{"n_layer": 20, "d_model": 128, "routed_scale": 1.0, "balance_bias": false, "router_z_loss": 0.0001, "lr_router": 0.000429, "n_head": 4, "norm_place": "pre", "norm_eps": 1e-05, "positions": "learned+rope", "rope_fraction": 1.0, "init_std_down": 0.0108, "lr_head": 0.0072, "schedule": "wsd", "seq_len": 1024}
Below are experts of layer 9 (counted from 0) of a mixture-of-experts language model. Rows are named router (the router's row for the expert) and show model dimensions 0-127. Each number is 500 + 25 x the weight over its row's rms, rounded and kept within 0 to 999. Numbers have three digits each.
After each expert's rows: "mostly gets" lists some tokens that are sent to it at least half of the time. This comes from a sample of Wikipedia text that the model never trained on.

# expert 25
router:498498458476486531506499503462516501456524520513490514504531489511522448485491500466493504484468526510465525469502490525492485499514521480448475473505515509503478456487515521506498530492542547492468555523484456452484447506471533538519465532487477516521467491450504497478488501472505494491536523538529481512485487455475544519519517535528534496510505521496489468499538544488519542492502
mostly gets: " 0;", " |", " 1;", " —;", " Height:", " –;"

# expert 84
router:496503478477481522532486470477539504457517507510483504505506510499540474481499484478502494494475518517470525482491487499501488505522516482472499497496510548466487463477532508494508522499539514530497524513471492476484463477476542527518456541496488518509477467434493486482464508483501518492510529509533463530498476461490544539556503524526547501491535543473471494507568530465540543501517
mostly gets: "|---|---|---|---|---|---|", "|---|---|---|---|---|", "|---|---|---|---|", "|---|---|---|", "°N", "|---|---|---|---|---|---|---|---|"

# expert 51
router:490474471462495487521469459491537497500487512537479527503505494491487518489492490467528528485468527510449482491493490498495427505524534463466500484464533505455465476470488496491547503510558500527492546492456498465475491474492517532522492525471495526496480464499503476480491538515503493507535522538517468536499497466513540516524514530538508476519531514487482472532501511446530508519520
mostly gets: " government", " President", " Party", " Army", " Democratic", " General"

# expert 109
router:530483462489453516533455458477520545490487522529479527533520492488504477477493505492540517506479524524479513474498504492540479501520524455463496506470521539483463466469508484499493535526530542536499523533459491487484486473494512520488467536465481518532476502476533478490473525491516519472531539523497496523488486459474514528530503529508536478507530503452475480497536525490530532512535
mostly gets: " it", " song", " gen", " video", " data", " or"

# expert 33
router:523451477474432525527495497458508521495487520559487508499492520480496500479488510489529552507479514516488494478508504502507438472530545462471518500467510512505476439471501458496520549493502525501508526492498487484494489476474518529535481521486456528549472501479490483473483510490493482499537523549546496498472509484493524510504483520495544473504530519474498486480507552465503540501512
mostly gets: "s)", "ini", " You", "ki", "\")", ")"

# expert 116
router:535439482471452490539466495502512516477487515552457482516482504478507490498516490504538531511495528519479483483483496501493473481539563464468488491458537510457467456492500480499503525496533511504510525496483477469491483488481538542521478529500483502534478522476489473466483514491487523532539501538531484526487490460511540513511514510555530470494521513479494501516514527457508509552502
mostly gets: " Japan", " Brazil", " Iraq", " Italy", " Jr.", "ić"

# expert 54
router:518483462445445481536496495482536516497503527520493489514497512483481442455475510478525521505508517513488508460498502492506485489522537445476487504489516520511462433478476500512522517527518515527507532516490511480490465492507507505510470536467500519545446510487524497509456512514489484486542517525551454517479505508506540483517507524502524504542545530474488481487522504469523550525503
mostly gets: " they", " members", " moved", "ions", " games", "ments"

# expert 102
router:521488489453467528545473486482529513489502512509487510504547508485500494447491482472517494510478537524480553462528512483542433503525528479488522481489552515493483495516510478473517516478523537502476532531467494467469492481512508540505506540497516525524493472447500487478455522507494494501521493520523461513485468471511507499551499509514517450510504520466491502515533509458525507552528
mostly gets: " Ab", " Ag", " App", " Mil", " Rob", " Port"

# expert 2
router:515457487489469511538462455463524512489505519530481513514503523489499472462480508476547500525497516529466505478490504512531499481519519475498495466483522522481472489461499472485495519534533519544498547537461497496478491450504525537533472544469474527516462483480501514462490526493520493513530515531522481511473496460515511534523475539548524486517517525481480457488540520479533537483504
mostly gets: "°W", " Votes", " Succeeded", " announced", " written", "|---|---|---|---|---|---|"

# expert 119
router:502464481493489518523454456483506494468476506502494503522513519503535512479496516471536521508503509504428506491496518505502497482545523476458484492465524534453491456489489504496498508506517524525485549498472457451483469445472509514510463534500485510532483462499525493499458536517487509494552501518525498523475500463493523529523516546532533495530504497453474469514524507474550508504518
mostly gets: " public", " Championship", " Open", " football", " Award", " International"

# expert 99
router:531479464508456521523455485463541501472479520535474502503519476487531480488489489472541542499524498540453487448510549477489458505535529463481477499478524531472484454477526482492518514484541514537468523527462480469486482478520529541468470529502494535511496501493503488495470522517516526510548522505543493527473486491497527504509511512521492491509505503487469494479535514457527504499538
mostly gets: " government", " development", " music", " album", " research", " aircraft"

# expert 87
router:535470474496478523546474472498502518470478533526469499533530517480502495496487464478514514498479536510479484508485485475489478486547541487472481492459547526481463471523481483511488550535529533513508555510464494440484498473487497528526489530502446542543473492486507480469500507511524546508528519536538465510507497475508518500530490522523529444489497500484471507507508511482515497527517
mostly gets: " Russian", " Arab", "ić", "ović", "sky", "oslav"

# expert 97
router:532484500464471520532462475473523532490513545519482516514521527483527475468494507474515530517500525540460495475500506495530463507539545470461480484475517530472477479499517481490501534515531527515497534524482481483478458484500529538502486529484482534528468499475511491476468514492524516490529527538535481510480492458508544528525487529519541471503519515478467485505536542464530539517527
mostly gets: "_", "{", "}", "\\", " \\", "_{"

# expert 16
router:548500485453470520550481480486516544484486548527490517523510528476515487455486517482523524490489517518463488483496508509514482482529544483465514480484509538465495483496518485508498503522513534551467514518469479487482476461500511531516478547500494528522479497476502488510485540494534502496525535532506511530482480470499530535523500529531551493517519505468489462467552544481535546502522
mostly gets: "°", "′", " Nominated", " #", " Title", " album"

# expert 50
router:497497479472479525525497484474545512459520518516475515492521515509517457477493482457507503484495528516457508470505500497507491505532529487453490486501511534482492460484508505499497518510528522509482559515490502460480453482484533550505464537486485520505479481436499495472479494489531519489526506525534471534489479457483541509535501523518536490498529534486472488500559551462533548490523
mostly gets: "″N", "°N", "|---|---|---|---|---|---|", " –;", " —;", " |"

# expert 28
router:502475486485468521541455468463521522481521511511499515528518521491532473449511512484519503507499497532438511452517519482514480521547516463478512482487527539506475490521506474512494537501513522545504519545461490486479457472489532515490480548486493538512495491473492492475454524511508521474520527527515487520461503476504535476557521497503517497500502522501464472491545540488537526536520
mostly gets: " short", " right", " high", " great", " hand", " plan"

# expert 14
router:548487507469463531516485492474552510495487504521486509507511536459493471458458491480529506502481520520475503490513491475494484484533536459491481492459535530495482464490494484472508512519520507524499528515471496473507460496475531528538478551479481530556429527473514477496475507495518496507513524561526463506478478487479542506521514533534523485510516516472462496502519500478532534503521
mostly gets: " people", " population", " members", "ities", "ions", "ments"

# expert 38
router:513467472483429492538484493444539531509498539526487488496493496468503473488478522471563541496480529524476489468502493479508442489521530487482497512469515538485454461478523517528511510519517493528506530518491479456477475478506498531504486532482458521552481501497516484465475509515485491499521508518530475538514501471506529490533501515527497496527512510479476444493530515471541512494516
mostly gets: " years", "ism", " law", " days", " period", " development"